{"balance_bias": true, "head_dim": 32, "positions": "rope", "parallel_block": false, "init": "normal", "init_std_up": 0.0475, "weight_decay": 0.0078, "warmup_steps": 200, "final_lr_fraction": 0.0, "doc_mask": true, "train_tokens": 526400000}
Below are experts of layer 6 (counted from 0) of a mixture-of-experts language model. Rows are named router (the router's row for the expert), gate (a neuron's input weights, with its number), up (a neuron's input weights, with its number) and show model dimensions 0-191. Each number is 200 + 40 x the weight over its row's rms, rounded and kept within 0 to 999.
After each expert's rows: "comes after" lists some tokens at least twice as common just before its tokens as in all text. This comes from a sample of Wikipedia text that the model never trained on. Tokens count by the router's weight.

# expert 6
router,262,207,175,207,128,195,175,241,241,247,198,267,160,175,171,213,256,234,238,243,268,267,174,207,221,238,253,166,199,203,172,234,250,266,247,232,209,306,181,149,169,205,153,218,225,223,169,232,219,230,222,177,116,215,172,206,280,141,136,289,166,221,258,188,211,171,200,192,245,224,218,164,90,165,178,149,203,155,205,171,237,162,197,131,158,145,189,217,221,161,247,180,205,179,177,203,249,246,216,250,174,176,199,162,261,140,227,209,199,223,266,204,194,272,172,234,235,210,151,192,224,202,180,278,235,239,161,293,174,245,238,158,244,205,146,219,256,133,233,218,154,158,254,113,239,211,223,197,212,146,239,144,192,234,143,192,262,224,203,273,192,226,162,183,247,202,210,294,146,192,165,188,216,196,148,180,190,204,217,239,187,285,215,198,245,191,178,199,206,212,206,186
gate5,239,227,225,227,176,247,207,185,222,241,271,170,175,209,241,235,278,259,270,176,172,143,242,170,191,275,176,239,236,208,225,214,227,181,275,215,130,215,142,261,265,199,156,117,232,140,209,156,173,189,189,177,158,206,235,195,152,97,156,224,205,218,263,238,223,185,177,204,223,180,178,175,236,228,214,276,147,173,239,140,192,203,176,176,90,66,106,188,209,182,209,236,196,211,188,189,213,189,175,202,215,225,163,277,208,203,218,225,195,111,260,254,153,203,235,271,192,162,206,164,231,226,201,239,172,193,103,267,126,241,150,235,196,174,200,265,280,203,192,260,214,204,265,190,160,244,196,176,207,192,155,184,183,262,188,218,173,185,194,237,213,174,168,207,208,214,229,219,222,191,197,297,233,206,166,154,201,248,181,212,227,189,231,201,206,123,183,197,202,226,156,222
up5,128,224,96,185,188,200,210,151,211,209,208,141,227,179,220,197,257,208,224,294,196,232,265,188,219,147,185,137,261,175,203,185,192,198,114,182,170,169,185,224,188,109,224,148,233,183,156,209,156,180,167,169,182,254,203,214,231,226,275,235,193,200,182,187,193,226,225,204,185,134,140,219,202,133,207,256,162,215,175,237,235,182,290,256,191,218,120,205,123,185,108,205,213,154,226,170,209,221,256,201,196,211,166,204,224,174,194,173,225,136,190,222,218,200,241,241,250,196,228,216,219,185,191,147,209,167,332,193,214,201,266,157,122,255,134,113,196,190,251,202,208,239,227,213,252,199,235,263,169,120,173,176,163,224,194,203,241,228,270,140,254,212,147,186,156,185,205,287,175,233,213,174,266,255,223,151,213,212,207,203,154,174,187,258,214,242,181,220,184,223,268,252
comes after: "\n", "ed", ")", "'", "ation", "\""

# expert 19
router,262,117,212,195,189,131,235,194,214,203,170,225,167,210,253,178,177,220,186,239,191,242,203,186,253,220,207,76,185,201,185,138,210,173,219,216,228,308,222,150,242,180,155,196,132,217,217,255,257,222,151,134,235,216,247,155,248,160,129,200,217,319,127,189,207,172,197,99,195,230,225,117,175,208,239,251,234,222,205,238,238,189,173,231,250,255,191,167,220,176,218,230,229,161,225,143,256,219,181,290,218,253,192,203,114,131,174,206,198,214,216,222,179,208,158,190,267,191,144,205,243,217,222,206,111,182,226,215,148,186,198,171,243,209,168,187,157,195,277,227,151,238,193,190,185,180,230,201,215,140,232,146,232,182,174,245,150,236,233,182,185,253,143,161,167,141,153,252,207,202,176,203,156,232,176,170,222,178,202,163,183,218,178,216,196,217,88,164,242,224,133,177
gate4,126,176,176,237,181,205,175,223,204,222,206,213,224,192,218,223,162,135,241,202,284,184,186,157,201,148,129,214,228,149,164,198,267,159,198,238,171,283,184,177,278,234,213,241,178,179,225,193,210,188,146,199,215,237,255,268,216,220,207,244,248,154,160,207,178,223,240,193,250,265,217,250,200,229,223,282,319,241,192,228,235,224,196,274,198,207,224,123,179,203,237,130,223,181,200,196,204,186,231,167,260,266,161,248,245,149,140,232,250,171,200,144,121,159,159,153,252,172,233,229,237,218,189,261,237,179,200,224,245,205,204,140,150,217,244,185,160,177,109,230,270,101,286,197,239,178,226,212,177,139,234,219,152,232,189,316,197,234,199,195,228,141,203,184,209,211,143,185,162,213,188,168,174,175,249,214,163,250,244,229,217,211,170,218,248,197,171,213,149,265,183,208
up4,257,244,260,238,129,174,137,174,235,146,177,186,163,161,199,205,161,259,255,151,179,209,187,184,256,152,237,134,126,143,229,244,174,159,203,163,203,191,261,191,183,237,217,225,223,181,171,227,219,158,204,138,264,157,191,143,206,234,208,194,174,176,225,210,231,206,214,177,196,160,187,240,145,238,207,243,201,152,170,290,188,228,223,206,187,223,231,223,243,154,304,201,182,127,186,130,206,220,195,215,164,206,183,184,149,254,225,214,224,213,214,233,162,209,148,237,193,202,212,205,251,219,192,203,259,214,183,237,219,169,185,184,183,137,165,102,213,221,205,208,233,204,170,134,209,109,171,190,193,204,173,256,183,203,263,77,154,188,199,254,153,163,209,240,142,221,209,102,194,211,204,164,175,153,186,233,227,205,241,223,143,292,206,272,187,200,132,327,214,119,192,249
comes after: "\n", ".", ")", "==", "===", " ="

# expert 1
router,293,216,137,224,164,136,232,204,225,169,206,275,146,190,241,178,220,221,177,196,233,254,152,170,285,199,290,157,150,255,169,219,217,188,226,180,207,211,222,253,153,219,246,208,184,232,147,284,264,206,227,165,259,134,149,129,183,168,221,195,170,214,197,207,171,148,258,156,269,309,234,233,241,195,219,231,165,215,250,228,209,159,183,224,243,187,207,165,211,207,211,220,204,207,230,211,229,250,158,234,163,173,223,251,179,73,230,168,188,185,185,255,219,216,169,180,166,181,175,190,221,190,228,193,125,172,190,247,218,210,235,197,162,226,157,262,148,222,176,230,182,273,178,180,200,103,140,212,247,140,157,245,208,193,178,216,172,204,239,149,130,228,213,119,199,182,106,192,246,233,229,213,203,250,162,174,100,167,194,210,192,251,198,196,203,263,134,205,208,206,137,193
gate2,223,189,142,215,215,220,242,190,164,188,135,183,212,252,168,226,195,253,179,214,257,174,210,177,179,253,160,164,284,208,237,255,263,207,210,244,226,181,211,211,264,243,222,210,197,259,145,219,246,135,157,177,174,192,180,301,143,161,234,156,202,207,216,202,229,182,169,214,199,160,228,210,243,76,212,116,244,209,235,219,184,157,252,209,173,142,230,223,192,203,229,200,256,217,186,236,240,207,216,192,243,209,221,197,283,252,259,215,194,158,137,173,158,182,205,239,217,189,275,171,221,213,243,175,223,184,204,193,184,292,229,185,179,204,286,184,198,161,230,254,196,240,184,210,212,183,65,217,155,237,224,176,243,134,187,190,197,128,204,225,221,210,202,111,230,248,138,196,190,215,162,203,218,197,204,243,257,231,202,198,202,171,233,185,106,167,82,193,194,129,109,138
up2,202,138,131,172,206,198,181,265,165,168,205,230,147,284,231,202,175,163,213,252,86,178,138,292,213,138,234,307,294,214,204,170,167,166,128,211,234,131,253,230,223,244,142,210,191,210,236,121,295,234,113,289,181,205,237,210,202,256,175,197,206,180,207,212,142,150,257,212,134,239,251,170,246,180,196,203,209,171,139,217,192,196,163,238,231,204,200,240,189,144,231,222,149,183,182,265,193,187,165,196,185,123,164,224,260,175,176,195,160,196,229,202,195,193,118,194,228,153,203,180,201,168,166,217,171,142,164,237,156,159,193,221,228,198,234,202,214,214,213,210,197,191,233,267,194,238,205,255,177,270,191,173,197,178,194,278,177,289,164,190,244,156,196,170,187,134,201,229,187,231,212,167,219,142,216,163,207,228,201,206,135,182,174,223,219,172,215,219,242,99,215,175
comes after: " ", "-", "|", " P", " p", " a"

# expert 23
router,206,216,166,218,187,187,192,184,224,165,226,278,210,229,163,189,210,175,251,201,182,214,229,255,277,194,226,212,191,210,213,177,231,234,173,156,179,235,201,231,200,228,252,133,198,168,254,177,201,153,217,146,183,266,266,194,257,155,182,287,166,189,212,234,177,175,195,256,219,250,219,189,237,192,196,260,229,152,154,188,234,216,200,241,243,230,160,200,229,136,215,247,210,155,280,187,219,217,169,206,197,143,170,171,228,206,179,278,175,182,200,318,190,227,159,211,220,189,268,206,95,268,269,244,181,146,234,224,346,176,243,134,213,190,226,158,178,264,166,247,256,80,206,224,213,246,186,224,208,192,220,219,163,205,206,184,111,219,173,141,186,162,199,174,141,184,220,174,208,244,219,289,216,171,161,202,229,175,192,154,212,269,162,168,151,252,127,185,217,150,205,138
gate3,181,193,177,197,152,219,256,105,151,220,279,216,204,210,213,162,161,174,146,246,211,197,157,190,253,181,209,140,237,233,265,204,248,108,162,221,237,170,140,196,260,153,291,260,189,132,237,133,238,251,197,220,134,196,243,193,218,216,198,291,222,235,259,187,131,108,206,246,213,170,152,261,167,187,168,188,182,196,231,178,209,122,207,226,201,160,197,242,189,187,201,213,139,197,166,210,190,213,182,233,214,245,184,260,203,245,195,148,187,193,121,188,176,238,190,183,207,188,227,150,154,192,236,240,238,143,141,188,215,214,183,226,146,187,224,157,169,123,206,194,227,235,160,235,42,193,151,152,181,156,183,234,132,266,152,186,225,211,143,169,202,186,169,204,190,229,220,171,180,167,159,235,238,215,152,285,223,205,170,189,194,236,206,223,214,240,237,183,214,217,123,133
up3,175,258,196,199,120,260,110,179,227,198,145,131,180,150,213,191,243,207,76,192,202,239,161,169,251,128,222,213,252,193,166,240,262,178,174,213,211,226,137,219,221,259,215,230,254,176,196,205,261,245,223,179,193,188,248,210,241,242,173,214,229,206,193,234,176,159,188,170,219,210,186,201,220,139,237,169,225,206,235,195,240,184,167,90,194,207,254,238,180,139,173,206,185,249,243,240,190,221,271,156,180,137,218,121,232,212,278,169,320,221,171,183,180,253,171,151,214,192,220,173,166,223,160,181,284,205,122,171,204,184,238,261,183,255,206,258,214,164,182,183,189,216,238,253,207,222,207,262,160,174,250,175,176,195,226,100,155,197,192,183,219,200,202,135,169,248,185,155,211,148,198,165,201,252,161,167,176,128,230,186,115,255,180,178,233,191,229,158,190,122,248,216
comes after: " |", " the", " a", " was", "|", ":"

# expert 7
router,223,211,257,228,223,221,206,187,246,218,172,265,132,159,151,261,256,230,205,163,209,182,195,205,210,185,178,188,180,191,117,252,270,273,138,191,226,220,191,150,281,247,190,183,129,218,138,256,233,280,225,211,154,235,227,140,222,31,153,219,202,184,201,200,218,208,199,213,220,214,206,139,133,186,187,250,191,148,156,265,212,163,178,185,261,242,148,219,213,152,202,194,247,226,218,203,219,184,194,229,231,176,180,236,239,161,150,197,209,214,186,204,181,247,182,203,253,157,239,161,181,223,196,141,185,175,267,246,236,180,163,196,184,181,142,225,214,217,179,274,157,232,215,187,232,179,182,179,227,206,176,143,239,219,138,212,243,274,236,205,156,216,167,182,130,225,181,271,242,185,200,147,174,221,134,310,229,209,204,139,183,281,250,207,118,212,160,148,260,169,171,185
gate4,234,162,265,111,169,299,285,214,295,200,218,134,191,162,166,217,265,204,130,225,237,200,192,207,170,275,244,196,259,236,209,195,173,187,253,236,160,138,236,132,270,256,174,181,209,220,161,170,161,126,214,150,214,190,252,188,225,138,218,171,176,256,180,156,198,236,193,187,219,199,199,206,177,211,165,279,155,238,216,92,236,187,166,156,177,235,233,184,218,116,191,199,229,146,166,193,176,161,195,208,164,210,117,267,227,207,261,226,194,175,158,241,190,167,197,188,175,187,100,202,193,227,258,139,192,224,196,190,174,217,199,203,196,164,225,203,251,192,253,209,192,221,166,191,160,185,99,232,193,206,152,188,185,175,219,199,230,160,167,161,192,227,175,246,231,125,183,215,289,235,157,195,152,228,186,248,188,175,252,193,144,167,276,262,170,248,172,239,230,206,224,273
up4,255,127,106,209,220,232,222,210,191,206,179,193,200,164,159,235,188,224,146,214,120,179,157,202,177,225,226,152,178,166,227,229,163,198,150,224,204,242,184,200,160,135,185,195,139,244,246,194,249,208,175,239,244,249,190,192,212,200,144,275,260,146,147,136,192,164,163,135,211,112,236,197,210,270,176,115,189,253,209,115,197,218,246,214,228,168,218,154,168,163,181,184,171,144,187,168,253,176,149,257,189,223,178,163,155,157,268,220,212,246,194,212,152,274,151,262,222,189,176,177,205,188,212,221,193,176,156,248,165,204,228,218,188,205,214,243,151,217,194,166,108,145,250,224,245,145,227,236,145,197,226,192,266,131,221,230,189,167,142,183,254,179,254,195,172,110,210,204,293,231,230,241,92,212,183,183,195,168,209,154,172,130,211,143,164,231,142,205,258,241,188,186
comes after: "\n", " |", ")", "==", "===", "\""